config = dict(
    n_layer=9,
    d_model=256,
    d_expert=128,
    activation='swiglu',
    normalize_top_k=True,
    balance_loss=0.015,
    n_groups=4,
    init_std_router=0.00663,
    lr_router=0.00075,
    vocab_size=31152,
    norm='rmsnorm',
    norm_eps=1e-06,
    lr=0.00178,
    beta2=0.99,
    dataset='wikipedia_en',
)
Below are experts of layer 5 (counted from 0) of a mixture-of-experts language model. Rows are named router (the router's row for the expert) and show model dimensions 64-127. Each number is 500 + 40 x the weight over its row's rms, rounded and kept within 0 to 999. Numbers have three digits each.
After each expert's rows: "comes before" lists some tokens at least twice as common just after its tokens as in all text. This comes from a sample of Wikipedia text that the model never trained on. Tokens count by the router's weight.

# expert 17
router:576454476513591486586525519481606508505518519496568493566570464534470439473391528442504495556429474480528597505468493508481466433480533537531541461514474453529528526436505527548450546460480481
comes before: ",", " (", "'s", " was", ";", "\""

# expert 20
router:456487486527527540510470485498379483545535520512503528466491555488454521409422477509484450531515512463531544503556442397467499496561439535448466563437497446523433508577547472486571459488527540
comes before: " the", " a", " his", " its", " their", " this"

# expert 9
router:506459443474456499469531536453638523560504473477525455481545503469522563444493508449512513484541430475471583518476464536543482536512408434541473523491577509430458442489429471507503451568522520
comes before: " |", ".", ",", "–", ";", ":"

# expert 1
router:510493434497473534489465443558469503478446458492579595538456531566507473497515544539527576478524556508458497529493410435445525570461498473481619520507460423560509508486440470468527547521481462
comes before: " the", ":", " a", " September", " January", " March"

# expert 26
router:549513533502551502492474491478498486429542509465440458469510444477519587575488570487528486513432446452442494483524517536499449483523534535471503530428485543598548446435442490505449510527510533
comes before: " of", " and", " in", " was", " is", " for"

# expert 8
router:508569502507578502498447536520588476467521512435531512476444492479481490523486533529503481561461567452519498451515484595476445511620539548487471536514455435460537501522530436542522404522545527
comes before: ",", ".", " of", " and", ")", "%"

# expert 13
router:450441489459563498514527529574442406508471480487547515501474472569467461586539519433520452476500477500530519512500479505475510400484518535484539532472499528508459485579506479569465498429524538
comes before: "\n", " The", " He", " In", " It", " This"

# expert 21
router:478519544462488504504524549459518473488522469517522513494480448453476560532544497479541475500548462509542543507494546531479465471517565461465511530491449588466535530512453501610408418518532495
comes before: ".", ",", " of", " and", " in", " were"

# expert 12
router:472545473449449447447473533456413505464562488611514484518459512434572431492514486507549566494457518553477483462462528455527445578503471538473504528489458445468475503424488580468462534459501525
comes before: " and", " which", " but", "000", " with", " including"

# expert 10
router:579451527460484531495534496478451523514489558570480539501525580488486496421489480589508479479511526481471445570513534466544487520503459485479518521496517541492506415470531470568514505555510488
comes before: " the", " a", " his", " an", "==", " her"

# expert 25
router:471537460487511548550542460541439478468449479576479519509479558522432514423531454461405472459507534541498489473450566552500461473466479471423499520545473453498472445511568506501493534519397448
comes before: " as", " to", " a", " in", " by", " "

# expert 29
router:476489549509455435483493534513458509515506547575495540537483529501484539547512552499559445465562556504468498497482473465503527481532503459448510550487528541504465526463585416536517461494601556
comes before: ",", " he", " the", " was", " it", " is"

# expert 18
router:469499508504583495491462587523486451455501409565489529514522435531518464538532551590431541424494532528446447538486468553491507489450551472576482474500538424484465508514537544498542515536445448
comes before: "|", "-", " |", "\n", ")", " ("